From a checkpoint of a small mixture-of-experts model trained on Wikipedia.
Size: width 192, 24.5M parameters.
Experts: 32 experts in each of 7 layers, 128 squared ReLU neurons an expert, 4 picks a token, a sigmoid router.
Training: a variant of Adam for the experts, 9914 steps.
Below are experts of layer 2 (counted from 0) of a mixture-of-experts language model. Rows are named up (a neuron's input weights, with its number) and show model dimensions 0-191. Each number is 500 + 50 x the weight over its row's rms, rounded and kept within 0 to 999. Numbers have three digits each.
Before each expert's rows: "gets" lists some tokens that make up at least twice as much of what it gets as of all text. This comes from a sample of Wikipedia text that the model never trained on. Tokens count by the router's weight.

# expert 4
gets: " the", " a", " The", "The", " an", " A"
up23:508508455530471612522512508494565555456531564509494641527411570498437627557451509490579452582532437521441573443489438531456497547462478484490470426515512497551491468442404492474497433518449501542525410508447526470491429490465555481521550521476452459505511415501468510589513473559419526489568509592471516455467598469455514533493489486479390565471342521524554384368525526539505508521495456493409524529481462443444550524499470484526384497431513558533469421531539444506464511540497518536587561520562506580417547472451472583514490578498502529584522519515540522583520473481503545576
up24:528489435512481552534505527471504550443549527416488425462566568534361516587492464527504508475557536469570513511529493516463441519488555524525503458381513544544470488519531508522460393421503554568435470519469497538476466568493493573493427404543549455488530604461562418497537512505538476469507577564423483593533505572475516446500636467529556460460432467496587452476474504391545533486575567478526444545477515452519544493439447564542482415440591528519554482535539472542572507370586460532495540502574551515543483542429466337534532484450460530578491453451531466499509537430485544523
up25:435530537472605489620413500617520470486551514502450493495447539498357505536533507490495429586517574453523598484492493533495414452533557487483422506450517506558417424524468468569509488501516523473469510563561540533507559478519495491513507545561530545445493466552457408468497493561486508461521524570482468495483564539594501573488548447497515462512432498464559456502570518467499586470653495367512508452531439550568401491568529479454417560512512555440517523485579536518480528482506446481539612523579488506588485517460507546530488589578467538579454564434465416400501579468437485479
up26:478482593468417463532483433520409493523551488394494442521451498474536534581525542487510509493492447583505517480554502470490510582506519538455429561500573457520473531472510441407506581529400540426468464566559502544597582548493516614494598496502575451435500543531524509462432445492463523451461569497621391536427601402512468501486520535521515569514497551516520447529411498555525479489565540514506535531595531441477524459496456621451496432509510461588505449437537478463456496490562483492559405639593553502574462453488556478493482476552451471495562468490508517510541484474463369481
up27:490468495528556456584532546555483459417457398476478534418485616546463536575443426395420684544576594487441432525545569448582474540535484472524442479470476603427542585507563536557509448523510529643472458479519424531583450470482488463482574545452488569520427502479469449430506502521487543482478514497545551471433488459529552475455504527498525510499562557484467459478575472491479508480444525462454564500499563496466425499470524568517523494507445490476592474486593537493559517565475502515492390613514521515600505460564568537525516553555562486508543522480425537503503493427557529437
up28:447499407468511506415463492500577593477547480547557454504449463513425501431461455515451490459518508505489592483490575483514552483482518509494526405463509457461460501423386541492498453553515496496443525470551500529438455491445499470534494504506551458523491448405576469564367496412508510554517504475388457471424544563465456468500525521514584535509555472636488593436444538471512537448460452470448407464469445558612452508525444501512556496502447431596507439530491533540532521521509528539486469548452485492401507440511520488434525562498552618459456457330554536554513575461430431591
up29:542473483396490483504511516448497628465422448504399418497468469558523549480593447447565426463539472459515484462528480442466498553516510502527583505433472517490456384424346493501529479498546536467515508583532579550424548555540503465545582506517376529575458458500439500420501584452470427548490502478521525464396555420459615599488474438530429470432488486493510524508496527547444463476522502507469439433489536521468486468477511510463526498495484470483466469435476424469451567491459603556496533453538501489397469497499490466478415490404520444427487524499451404537620467592496497564
up30:512544447386472488544527552434482584492430438506473575512461419480517474585403570596451597521587526521555454504522500451455490431457411481424507531532434561519642458448352446499534448536559577442469529537566467551442479474460525444509516499483435485476437504484495499569512477494525513581563499484463518533645558483547618518513458533540511438481605533482616586466499498593513527466482484477530484510529472526575525488564522459569518525547495545459531515443466497550501585443493480527482502478553536523479489507454501495459422564491479533463480591494384439508578516569475559507
up31:490502503633526462527461542536603508485582523483430529522459561473422519419536424521500569491487507489517569484521465461539498458481477516490460612453497458434577461448395572597482518426521520606518577450533522465508559453388520488533562497457506506631461585500516469553502346572510533534491493532494425458444594501506547570511433490479422522379488516551550447501490517442529505615440479496534522457427448501572560475507387492491528441549460504460458544477448423527540457509457524465532503531591518574445484455518543427544464526505548497468507542507504473525474435613512438508
up32:535511519472483517444506472363543549527407404436428430509455445505512523440545401484499408476506487394652478554392577554503485550497468491395490490428422445397541445486500497512475438576554539398539492504564520562507438524445456548520502474517444477471489490568544489426466548481476521478462441540564525529475536444537507542561548468464531517493425555513427504491469515527493549427402532529551525500551462490457466457477518460417569528435579557480481459545470538480451426472508546508479617409523519568572484515497471465596525437440566419411528454462435434502536505512473502534
up33:545458390431543545576488438542512619499567398521478553491543514531493467513579446442638517532481406483509506490527508523549576443416519510505552501524522458422523515489463509506494502568480531533432432465516462480563473492415467548489474476533416536578454487409438574449458369437552464496438535467523472573455456484416471453534487537508458546520415506467482561531483541461499514441520516512444569468515500546484528499473521566505510538495566404489481499588560535338533505438460485544539489576516634545486503408475491561637497571523553493535513515505551468564538530464397478484
up34:554558460445498508515568515481533480414633457561459546525510478488454511551609405465558420537419484461537592510492564455611516492520508430500609443491510579486444477489515464502512512525486469559478499460529496515552408551497483521612432541536503480569539438409504559439364455557471589504499420529526512570403563530457478423506503465552442461433548547493491529530599468442519493529495492552459490496531445504510553502362517576417499537495459536533454488500535495472520487488521493519450533508497496580448504444565465486518468497591557499518600412518367466599436490548489549490
up35:505522493543449576532510439449595516391500480524415612539508442550496558595576552461465550505487498573486513460450581453537463471562506537495472460528546575580467450513452499506517569470460587583572527463504403472421495497566478558555530479591557490446504484565502483417405512526459486534518535415331454452409481534518568478592501512421503508549561530606444542491637541477510462472455517517418518509477476509500523484500448451536571511483513567549524478545537517462468511584554528602454443559477588427548522453565494491540501538534541605516520537523453512483447526509491444508
up36:535485486502427544532564480476461504526525443473491546545511494446429526454547453481516492489466527450545521438393507555442515525514455538592450522490441465459531475461435502490565500482451484457458506496521470565558569510507410457492448530493539530479474559524533507514553500375573476451548544513523521482477511478447569631458558556441488478595409498520550450549628522450489546511521468423469414484457523498435557566586556527563456517449503533441502531566589479479507553493496492413614597585567443514439507456588569459471554413401650484442487518495462370552480509557439514532
up37:437471444546548500565482564492563537424504462503547566457568516473540441561503514485597398415571494522535526523564546526409516614506393541432447484522532538442430456507585559502492443489489479510475502492484441530511511574532431452548393533475466555526495532505516429463501476598477493495500581580439477543517601467574469496523535469515485514495443568502599540468548641447493511522538484446514441512443479523412474421517493608546581474515568494522505503429510520467534487443446549506412482568479600522569493520452426444432386479586531419490477471452572556467470527436457519457
up38:528496465411477498506422496449459506549406539489402477446545440556432534504541431533469402476478523453483511469514475421458442506522540445515446549425398572494497466478431575468506509552460472556497496516439493493596498507422529413515471464479476463538451466437511508568391425536490549516533418629519559381490512434495504507588517445557532539458428526471549534472529481452464573447517449469503485500503439537472596548489477546459475623445564543475398455584546603478492574474515495556495538565524415545473528407566496501511548598469605566509531519490576460457503524419541521527
up39:507445417510466486494468555396462492392576601500463504473443439505596448512540545426447484476541542533558465491500461472500492426515596569468460466419493435547559533523466595530565539497539632447604482463469437537411527468519552477507494515457569523471456547431395545533508515485609557530456467457547479406492570456510473519508549492472550514497460519456486416599582500464523578580538536470536431479488539427476475530512573535491558561412535528485473435492596522434516564445471462624486535548562586531398446497518488463543423448514450470539474538452493452472469496471491542472
up40:519563573470485601464470522448586501537460521407406494485500518492386485583573454459491481569625504534514445529425524437534542484511503619455500477465420489483460508512561499465567625500519499482510495476544543527544484523478518536515473577528502550474454483425534505589566403461442536593543503566531529447472457575508543525565459510506394500523414540472522442561476615482526465489456455555432434492429498543565563476480484477427527464487550579480538493587511513495451562462526532535552488547561521461471444477545490571534423451484520521397531600482475627483540469426534384503
up41:452425469442500516530525482598481502433552428429449479498414609572560587593421486398588521565652565515518606490451459506493497524461498501460486574455523497520512494366521526554536523524528451547513481455515535462596504512527477451490468532491523520612484504455518474427517423515480532559496438395461526463409611520497469542504512499546497538516467478484468442485568469487618523526509499482554531507491618473441448502494541526418447491456559408504500526457577480585517531508467491464603454506468411423455415518537524453555515480461588546541456517484516558544568467485451455474
up42:523521533450497526500482502431567567544460541459435451436483435448507507566498543397536423530498479427510520543511512548487420647583438467503453596464435452410580457498537437487477509465591531455470509554473378541555495441527458505535529587497455564569476509394471553477460495457423485641492506538494529516558553426422568534498508439580470547495460493525611526540423438469490566485543460473643446474499482509492542513473498413479468442547529543568468388521454580506518529428477512598516524462478495563540452492489569453484454447554450485492483565503542479563496527538505495559
up43:452527448572470602450597553503626505441487545500414482521492512465548565519498505546521481474537514529491478521521551544439497505496515492388598393407589570555564501525487479526507393479545546495492495466515516419531463422484535438486539451613522412574429479559504543443480438558463455515495501494433520561457544458566498413489545513458457471488499506486540541437541488453426500563605412467549503568433411591440421468422507443515422447494528466479508518468545501596450488531499502497431448601451508444496480529437531490462442542493522503521538529414447417464547568494466402573
up44:473539420533539508507515531543434470393529383512489524524487518488457637514419458418508528532539450472572491502483419466511471480525407475530495556441477583557531413503555460509516485531388569500466362541535487471453493579570516426481508433570370448513486507563534534455526462516507547485527559506445482508393519512371551545476514452508478423487553510424463467560598523436531502500501549530427490520513473467589433538484522420582431438552468554484543463512514514497487510447408568459501424499437493489528497481582470551539537572464542423507430512441508510544535471526367554504
up45:549518624456624527517411566512570545504473509543479418458385411465561454481458512442494404508474409561514514604405457497516540593536496464498540445409444543423465504494498567497379484483423539401542480535548539428536485488481554466475575486441483551552478392482565528532481452441477538513461532520551509479503501569560479592466449462517476478491483464517487498505458475471515444498540462450510506434596578433417449439556533452493477465530515537505510412456621561547476585483465525509554483463496599519633499495499520533529527506508496542508495636516526497445509529487471550536
up46:464528511494488514486474502595662495472538504540526539509399536470527520615487438491581408427541589560503595524522497515531550529576513531484578550559505519485500398475418504548510582537383509489540445528443565537566544527450461527544480590462550429510528430431530502477490442524586548578506480500537550532418502535578532531506547441445407445548528612521474434489545454479524470567483536497574479408442447586441448559445518480543450516463470512440622534442514503432536503491528422489456504520491467482576453491509493450526516505574607512490478519560547541521577510550562474548
up47:411475439502544481542511534539490557401481522442433534546371481460512412481521547536455463527574480480483479463556476498499532486428468543472616542517504554499491469473482543511507520466508481583459505389626407491484485496451448477532382407505556474411483541355513459483460492522523520566443553544537533508496614492564568559472479505485497500359455504531571494518438522483509542544611491453580510506412521522540576527461514584550451436511523540513474517484521480495489509523588457467524486531578428495370496548520449557470524525489481545540452622435444563525483570451461424502
up48:448402450536484521635487601503481516532497507463541408444431366445515489536554448508435510513528536451499501504584485517545469533489520481534494544546486424480453480537551489498482554475522494494494488406451567479575479532599507452528526543462453474479441512470470571645496434431468429465434513556431471508661548460574510480467438501534619472377430555537546437512479513459535564520624384460529449552453501459536491433506497548458402528486486459435471512502552464536523569535499442530499456472555485494436434551549552443524475541490444517454525519441447545487506522442409490520
up49:516405413551493564541442466542553505451577550462539488477378477525442496461483543483457484505523512477531495532463541534497455470562434590580584524485438383480567509548600472573575477428581470584556477505536493480485483542553494458513478547451517555612413548505465473545525492516468465524489522479378532454550507501528460481515515534595519503413479510433504450469524444516524545511517476508382434562415432557619442469506502527482469508564508506482415473500522549458466471476544459587540478557491498441383379481468500503502405432443511486499528553440430568530485522402519608451
up50:387523517485488483469586524500508471544465457446388511531466522491484470569464554519486517464502475560478437528559564496491515558507508486544541509555472551432531497479495409621459499520512474486433515417535453498482549405554542564504458530439457427583503445554454561424453457421521527477489539470566430565488554531482489487501433462531453534461564529473543547525585517547512521533467512434470600470478552584443606612561456540472503474458482371571441359431497463555396448474486545476424394587535460502511494504429547586465521586525448453496483477492448494556544516550511436590
up51:498462477470452605592521436467589523487551497528511501525540573503501477526465511508479594514604456533483485508556490479459563503538455588548574486510479423426381444516486462527503505496510462566414462553552507432344430572502493462545561471567553554413447498480457514436523552429523469551476466470488502510489450465449598556551520545575572487542413604497459517389440480533537527397442485510408491476537483534443544438490494546619495531566635455477502496501509495448449470550502547524508470476545553455432460457533504486480435499511465486587514457449404472565596578510497480464
up52:543420468368515497506451478493487531480372394578477522424408507474517488433549497429533430491482495476530515524541465504473567502388521493464515434460572493438513457433482527426398469382588534484515470516501489484432557437469501492545422447474480479511501585478508465419510488435505542570458548434544504414486584582509492435455587563516529601490510587477458613546546524515580516483455509522525561481607495470510567444528472533481573554528504470555545503500528475510471439440486465540554478482480515600482474556444497508551468534501599617487499569519506423501462539456493633465
up53:582568554439447558516654589451552515415544512585478459489416556594504434489553525511460516454518486471422622486536507574462421470598517492530498405581507539519401481459547461436483428590512543500459493417506468512503399537520509509579551486595536459443499480435565489493457548431515481477436442468485522511523455523469544514457516470563564550495456575493461519443499475519524541518582493530435523518512506471456424475418445439539542506509603480485600349463512527522405422521519551543561475494495563474514505488575592512518502507521490469553491494508457474513547471570598477523
up54:356600542560596511584457548467548530464512490458426512492406441460566568612512451482563506445475570469482474498495507545444478451573448487500496563470569518405455465534539482535473506537511562444534528560515540592559593387492471509518471426571429443581467443461419440455483474418437506529457490463456478542487549524545541519527515489493536491492469484486555496586573528476575558514520454454445655439531454543519536437486522472527536466481502540532496486533478532495495581488494535544450535650510480511527482537436470483482522507530610621457471572490514533392477562512517486420
up55:536498506442368510448545474509536470452519493550560404470516503494589532451552464342460519387464475550519496505477483521478539464525471468518494445458447509592424506394458599391545515547458521494472408415484435548569522557498563518489525444518475422438466579545430558536413413545533518585541554450532564542455535530429460430560499515428439565454435518510503541492501569528510459475577467457517466390466566467442529463425513564500539455518536527501529477421491501477527540506497566478554511542514497450451469430558547533570555561500519551565545446427571550468549515405512468553
up56:516542448530444479538483519521488545364578531514516428457499559511458359513423462404551516577628451462568517517463588505502464487476473506520546424412449449563532558380525561550540472581534536540541526445495495531467489554470481528521548462500515507402508564493397444531412541549563540486547478500484530486514516526500511488516463425519475439482410519507575488404424472463457541565555458536532412500472547523451459478441438542515460502403591381501487419540603497606505530434471452522502383514502514509485459501412488474508554511461571508489489477533524572545532564485468443443
up57:455448545484617478500536537525509482464544527588525441470546580475506468424486507448446570560649511511470414436477456496491539501451477452532473438562542531448459376525525406550422463510611620558491537526483524453414472468520489405563402468510498500455478447407572500510422493504467570445490481558550433391543501453479521453508467428474524577547464501467457479528493486439543531505552534507525577586543531509580522557420468474478479530391542551486439520538536538586538467482479454592488454519452447437490462562499451487471524453472527500503487549534420562573534525413440570538
up58:461579515534594545579466504558537564421497514540558529516614476554399568523522505527500537473479471514482427490516446473478540512607608543511554558461507513429424523479469523561531524506431505558521516544515504556560573405548546526492464532486507435443478477456473428494440475571512445526539506477538588517485516563663546525514497480498487403446430414508457538475473529453543468546587496419528547478510508482585459595645456581483461500565532557491425519551488553531460551557420508502471577553535471437363510418533459523516517481569478518515542551451513499506422519491414438511
up59:473426459500520522434583488479561557540510490556518483500464511525415463555578392591528384491580502421495550461400553510539502517505510583533466524492520486473487501449470522449536488408475490533494468508558539504581422522545431444611525508524458522479481434492446429486476494531449488520598559485663557509477581349540503505529533439499446525532444441539517450436499571451527458520520587555497554389520434441513482535494434569498551514492440552479463482528503463521513540488417503588530615456498478509515431414490486509478508467487543479536453392417547437527520495575462594565
up60:468483479512566479546510478485519560451521474546541460461552558532493487482562372501622444514448517512542507515470478479526540521521471533503475516479506513452466494506485466389490588528504483607447555430512509472350443487487507408473485373514492556599499462415427483554519491604559532472405483515491622483397536573525480477474538533438502477510472505407520461541477533531516559520532513520478476541390542451531544459414506460394486524351487569496415462482567544580541571412434527445484524470468506551634507510431582525475487452498496510542420502518516518480459555429477483499
up61:399458526553519485545583580510544458429555517446445552496450514466540529510445508369572474456588554468456533496574508415428464510497438505484483509483496519478582427469465507504549511447519601454535440499568514532502671462513469475647462559478515494503455555504514402473457426540443462490519560468350524503426441560521542581512481464516451455488538468427498517469613437453476539474517435491480505552497513513470502456463537466398474462558519405533478503516525492534556471490438533502614392499484539429513492566547533509477516514474497630422518483476486531560593543469482496519
up62:455447514533478469547429525491491470579414472448454549422502419492509529467520410465433426397416436495567516531539392481532479557559556531492480480461484486525447492467418500542389473494490544482443559525454524518435573502478600500498440464501480432493504453516442387559389486407529461487461502427560433463535588558544543516487454516506533502550488537490522498531475545607544549529564494466495455418539555461552495485570665487462401513435389532480468478518455536401506411514496526438507492491527515542561445468507565538525473553480514521455556504556394532549389489533463456544
up63:550575597469491512512492461480517598471500505524392545496471434504444543553633536506545410456478625519483535492449506475506546617463484567409527441521506571495501514496483464410498477442546482529457510485515504521473483542495481492533588473517488528471482575462521493405509568411564505406496505516535472454554450509523540473503516545515489563445464612459524545327414473516530567435515493425399530417547548480482504463553451538508427565519603566546528469531519530487365443481441531565466609526557524493527498467502582482419545472513499472479413441476454506531474478502499409452
up64:483402459502526531491558435530528505560538431487619552487490407559426510429539482507464579585445470453549527467469459564603435538535490539491579546480500462433491458545576418511470494457502454561495426570478396432436440554537466523503484491528575515512479408442509607487581526506544427549518512639473491466541474515512433412594563443520482551496421539474433482481531496468490616490439513509442525536498408422604476615490568563527570510433484503489495487522539495545478443544474498530556434581545606534533513517514538531554522554458506554566495507524473590522461527538486482487
up65:540474483595443532534480550470555532529523451417458551499489522572482529560453560438477400513429444611539601514427499548476465478529540652489546511486454435611511474538501477492530523473549519511536448502470532508550521479513458512490478462522479512507494505588479423547541502529523584485562506505549491498438543450558461449528513481552524518435424573488468465496596474601576577423488513533428478534480426443555492590497533462536571577415422507515430554551511385511449459529493491546464386502564542544519427468490446551604471610471580438551422484515567603500506558456486492473
up66:501518455543424506466507461562603495515462547525526599503480489514430428490519524511595500531657556560528537534488489556545430495504458477463525517448433488532445494538439415430494498553541532535485499497486516440539518521486483459508469530511463546569462428482533520428492523522468489470523496508445449450481433460552492496522491449524438637501442570425512528420450572371526542546415456501434512437532526451492528424510462470560585529367682478495470400419505487491456476557552527538475507556426558485462531508506495530495472512579510430511359454493479465574489509536506368543
up67:554596518495529442512484444465578432464563466453482601540419504428470418585543425417532602567461550456496584522448550515546490434494470494483494442406413405418562472495553525516459459549494457521518514487551555575508498482473417575587447578511449459504499481456547508398510520471516533375589535519487545480579419469459467508476545535455507427462418433496443498513497439459539479564595456475587453552520530560460496483591459540450594523475561494555522519545513553362455439538509507495519422557507536486455446497492480503520536444455505438562562497496455431474531512512573483467
up68:517555501481521498476557558457516529512513472478488541477543546565618561508579383503512534467473566494521551510583581460474478497524536486555461494515510465581565419445450492466590546538567498452468512493491520533551485535525526427537525498495446545631488541469507557576443481408545509469426534423408547439509529516554512570504513551477543594486459454410533495484439562539538524502435494492412511526474536458545466480570541429460454538431438449407598495482451496433557420538522494478643544483497570372489483501573593551565474490485551627449524520481525451385483482519449429486
up69:436469467456530489428540599498499486414545475417534446518451481577545445458537561486487511490583445428470520436570524515494483539444480542441590573532484433483519509465446399446533614543531518456499466460479417448478477431440548485572485551498518474501461567506458474502566518509624450531458598438531482447525559465438536493467468529501627546579505490536488429511453494510638586534508355472551437553438501456583492495478554497446449436498456533407576520497487415433483516506460525498534572539490486514387545528541548581497474473456476462491451614425493515438511466504528518460
up70:485656501511510465482503539457470524539502374499511471334518506543522507494451476492460453548525572504498517506502564581502442643530448531544541468391428543509548444400506474491483531530595569542477473482512510503544462481544512506514500538500479460636440405542489451519397561490510508528488546470625482440383570394554509563550548422489499467547504563471540407514471530439511550454552544487483483525564473479444512451550460396472469480472359512443467533585537493506489523560553530509470508532527478515511510518535591463493462549472419416510456504543463426525518508516561495483
up71:519590511519493485533590484520591493390610551510559447505516499429467547507447409458496588508537431528403516504454536486433482528473436490603491505485520654529495506500442625544466586471457467540422486514543508480532531521484527473519483493492440415623520494570560484550443551547554518562551466429471428477396450654526531487566493498494481539513526541416498451457497526512546604527475440478556502549516535442446476531476436552504432476460454534494583563525482504568527384425484538531503569524496491487469509520521531477583558434476497591489556535498482486466528510459378471517
up72:440518498626555502574541533591549482508543464451450525492509422462526510544498513449470488546533458479473551557617460530523545483519576467588350603593520560584513435513495449475485582481453512419508486559494546493559503458474491479556490557509562570516502435552490530408544465514529552391509506597498459407530519543447443479526498441515479454514463500610474527525572589477572611567501597435533492446508416532463430447463446578553450568543513529507522495442510487484490493554536522536458463627459510475539540581581545423513493561458427567475439502496459496478485536451488505485
up73:405472435524476592520436537457457639582471535491478575389462545530505549527536392499494452514532525500616569555509423524517528435476542591462521492477506543452538463458468561526493494661493547500511538490520529472507541474531525476509546527474443437578486531449426518485507384428451501457417496495475504434494460587600421532513550519477573515510469452546555416531439576541502508518467507453471464449541501457496446486491530492423454458448476373485508486527472521448530462381565494495499370461513576457476512454480496548461523511478555498494582500550426383552491537530453413541
up74:508524576612561504482526472533565506483546489562411547545500495465464544522570526516514490505473509411444482482561509528487566551634527483441526460467545519569502500512461499500551470501488508535413535516537465516578532488552475432543503537606413453509502603467477417489521474527453491539586490527524404451493542558486521557524472505503461444472486475593618558513590533580572542443478509501480533562491506507519418386557566472511471485533506520462509517436518443534497514503679535456465513556534547429600485482435463357478529530552504629567526448527525503602535520588419528503
up75:475556512536455489456517578539557446504521542472459407475459507485482434452392416471456430407518533499540509477487617546492439521569521484469475458590483489459522563417512491537556505431458582432471528531514529536473525485477507518537474531517502539535451480432413492414491542518538536534564453514452519442502570564541483546452465394569592523436509445526537483394526534493570486612617498431474489445504466534537533460532606582536523453527548456419410478446552434526494366495455486578516540533467449490490428427419502508490539400459568488385529499584469467555523498441495517569
up76:424511525628421457430464470427528451563497552523547511500495419559509469499534557446427512509541547474552545575532487541545375483514575485431500611465520472475607509532538444467514361536366481595539461504546472534520515495490504566491489514464461403519490505492473585466481539497499528555570507456527539563373469473455443419572527425544460487481534413523519539546577442509513548429555427560541524484471492484532408421493471443460453515434519537582516530563479490476496499478525545487489485425482503467602504559482407422501488477534543503490528540454522535455531484454355467414
up77:568492453384461580492513417515450581464502520508478445425490526562450580457596415551529409512561420484415538459569430532543531462478598516488522445469500413456436451457499522493503435469480532483466474515503541557528447552470526533461450440509466534557507509392447583428569520514593465584513523517638475420453529494462502511555561551537529514555392536493474453549435552436560525482488503488422525545519561443541469592445537491473551457489501480506430465524503447418503552545480532525445589412553474602447433493499466555578504442478484425508564489428481439509505427480540496571
up78:545548434459498509522537519518524495491540432468594520502576525442529471419502541565562484406578427442519491485519531566436445540439485550461487590534586455436499600471404592479515478489444516535530492515504545507519598375465535449501446534591476449456492508501498470453356478562578453575417501597530584472509476559479520446528453420516484558502572496456478434490495478513522531629498472529526450369518409511524515395513537531545495428447540523423520498446518451433490489410464501534527569474538402423528469495508505422497510513496536544600450549535558478480562512543544497513
up79:595544475492539526509559519511427537477474443501572397470454480480458546440557560562447442529541522504507486490512511583438538485499527419519591478530388459465567467486517494466489523525521550485439383515490440554415513479474471520496481475521488473491486515378425444473502412568604522469475464464493540455529508526567445476479629541519459534443475501461508525413444455511519545638478476519530465545468482452589452474478477437475430570422531516475526535430597497490429401400541506444451607642494485512562514453480585540534447475548563500500565508475500510519451475504413501375
up80:483409476487519546477491455514538515425484461438401409458518497572398529492497456452475411499573523575512534476483516558489497479476481610552606592455474438480502335432411489539580608456545541539562459586546482541541531475553541411482460502504535500609466477566454508451473483501439500458477496567480504462413558441513557534510479433479523520469421555454517538540500557369518556463473527497399538587574519458543437443416599523470581437437477476435425530503537461509459541563539547461517555513515469479562479488567487555491442546470493461549490487523516499508598469505505470513
up81:540518456453569563499484563594426540454530585479604418457621469553485563511562469512453440515459548504483519516529459549533515540497506517573495462518458311456575468481432472504493514531577558460527553503457472508519527494507532529483466444435512541657455498495508541518493467499553470493380518482504500469537534492560489522525430615474570535503510472486519550522452604492562548520593507448452471473510523411520481478530505476393455414407473442494532438522561417441546470521540432455535501497606435488439353528523506489598463499495521512507603439501521476433518445521512518503
up82:407554450513539521457499585573501485523511540528603519496475451468480454414537467448450518515430465523418444463486517549403522599523495504500413491554527460527554523465502543584500561473532508544415405472503506556557644581385455483514490631440509492537516488520403497510536461413489482539496532579578429451494517505472523590496544488590474508481557498478591424555557650550427468500532536527460525571502407587435442525522530457522476496467514593508553520520456451573555579449483477616518500567517565456573536525521549482482502535497523472424496497478450519452490535528509465471
up83:508471508404454555565576546507453511410479415549563541490521533468528525438567544497521542478560473444533470428476494471465510463486444484532461525426588569503443544495487574502490404453552451522425540524516479553564583470427501432548520434522497516636470445492555429529466527463567503462526533626455484426454609459517662431484554449502587495620442536436476470519543419472568537515581518476550537501558538438481551472563487541563592574551474544448420445444488437540530559522535506537521489523474490489556507441576505540528486563524547526558532480466476509452496551521517610484
up84:495423440560527514495495535459504464518493520494531451472481484526441489547577481566532408467486448435564559438456457440502439453423634466479433485467570512483582479509512525486457491488428570566507521484505484459587547527462431459487558557456507516500448455464524464499375534494478391487525468526654499544439578472503523476538533443549454525506458524498497398506502437492546440531537539527545501388490554464551502567496458657422596490394472593579456471522529457531547560462463512539469579517551539546469486413501487466535478498534575506558481415457567411426473529478581579486
up85:465479608394464485426525458467472480514497523535566463453552483434483472459584511482497484537586497566486546390587454527518478482427419486524552418412497406471507451533456600490512477453574579562437439471536450527455538469505506492525537481488438523516496516538507532568507465491466476526424496525560604343449492451534492517523579524482446471420514439446493481537538625507500507450418452458441436473539525537498535533498496466514467522560574473461449571493582477419494482580504505487475566531524530633449501506575603502595501469477522468499474486583442488610487432469532385543
up86:537506432609440542448496464475497549487511514544507526526420514562403491639507407511468517482475493497544501487533554550488487490553549498378484493526568541481530452459485507531514544582487476480465554497424489546413529531523462450485426445451499521542447505495527400476493463505540409513522500469359520473514520633517458535486465512463490555566502515479622520378470605591535599472509490520439445572576465438623503466488448503542476596469547577498493530459480415568487549438511560508524470592477529532524397456459495527537419570521531490576508589477585541546504497463521448519
up87:469501584519513502477504523519487481472532438557516559467467476484521505337461485523511521458563575504511525502539462553460521571490502463485576522452452574523456509447454484523517465443507546449484465439485527486510587399350541453548533477529454443507511609429493477468496465467522581509534366505624487466523522557483538575502541504492465554554578409448477481527546481519570441562493467456532531541437498525423506557534529526449441488428464439605475487450481581490458511448482503563572608464461471474407503495488493536497482448506518666581604532415495427527562512572420427510
up88:498537427515503482472479518471403479493397525371527509445557456517485468513417526469524509516563465419481436517652461522501500372477509588497373520530512458435503438543499511577487489478551512506448494366477474392492530560499531436508482529451549474507442478449476435450571481464493561533423470486444542453524434545408528524479410567498525545477505578439522369421513477486555477478560522485481450554385455483539490480504462582450423530539517600447534464557548444474514491466475457467476532471639524447566410534501495564556485453536485476451443519516503434530541482478506546447
up89:546538484475418484472524552472494524515462449517527446477554529537507512461385491471466467549524448481415529485552536464447490515562443590579476563510473513518547409505486521522508568522583488477597517454593592579608487546544455477541436416493477577561522461523536458388492541491415456472585516554536494484429536390454449467477496544536516441569509540448485580412454553503486556430481471521432508536495515439505452510439590548450436485483353428434452596514475424562475490538548502503444414445486478572482434539495445479585461539480596433505435422496447512512550535486579482496
up90:440498434534446451572471483532480495475561492445558454395491517407502529445516601445499509503579453413585485530526514509603446447528478527471502527512464527457529460443453512590506487491520523412430513490487490470518559465437542478535490525424506508551466467410421503493557493534628519554351609472500484490551531527419475596535475498458491558465453525483468432580417535421554532455520380550553433510448593547522469514522480553378414531453489506451480501519581475505466492415465474560488435472533408483420476557399561533465519485592461540424503480507505563499554459496509443487
up91:482573597561568428520432521451508518460426526458516470454417517529552534509435528463489508561560560476585493488622504404477485430409476441574387545542492583471471454566549483451548492592512546475497486486484555522491472511487425583485457437486561492565462449388484463466454496503600461465530506469435501622448490530495476563483554484477526500527528525439600514396456488499550531462529487382579510516503577526415396503567470503554532494439477505480453529542550547506521474462446593469489479520420486550434456405505538459514487446431512545530476535364506527521450580552485448499
up92:472485500534586518477485528506596464489495445575455573516480446435456444521528403574430487523561496482494428395461493521502421525549509510500477504485486497453471473560407525448445440509405479517545510506521421533483460459525480488514508487537545525499522489401521536537494419517440510502500513590383563487474526436579538573511496518509347477533434521534552498440494483484498558472499458521365483486521380470555486539482521505514508530455634484558531470508525495510513479518532592445550524506512662540406505400453494530457366592527608483424530445495427533567458520444455463539
up93:494386528499449492523547484466501516533470544482548525483463510446504492490513456514480497439538595523537554550485574451592499513460512565499500535539529454555481454538487489518503520504339561518452507477434539466528506512526516502486530563542418441528499512505496601429526491476460479534402583502448453500448495539434499534561541506504423445421486520619508497556419516611556412497524496521414541498584617491521399480421503472513519535535543475601467430543463558469519443359578598455496394460531624504378476459509434437533451505536460505474496495544486501489477572520417397516
up94:571604429581513484583494533507461458512543511480531532475624458469563489497547512444512508442446499511544551488372568511554480487600436499517395489488433507444482585443470545495560540573584520507348438469527550544489559496446488566519540471514412432469509424528450405508477567543542521513548507562595473464491519412554534501550481557548495558463403469524490523405531527530517483495495517496607476523478571504483463608521475549366505502508508566515533473542444500460532376491525549554456452485455506515542532518527476510573381495466452523553475445494441447430492523559493537423
up95:474485548491580448539606509567534521460509472521392511367461459465498502506455479568435451389500484473452511486388484539516687508471487555544481495461547504465461353426530550466501497546487449437455421538448553513484473538496508492494467465512523472460531506565473469451546508435586504545540529423521537470441600455504469487470513528535515538673518516595506451434445481385495477501507466493482456500494518433514444454416518559535419474450472517449388569544546564495456496509579517492508440588535529475582500524499448515483522497523459537560384467456555512541507500547532502438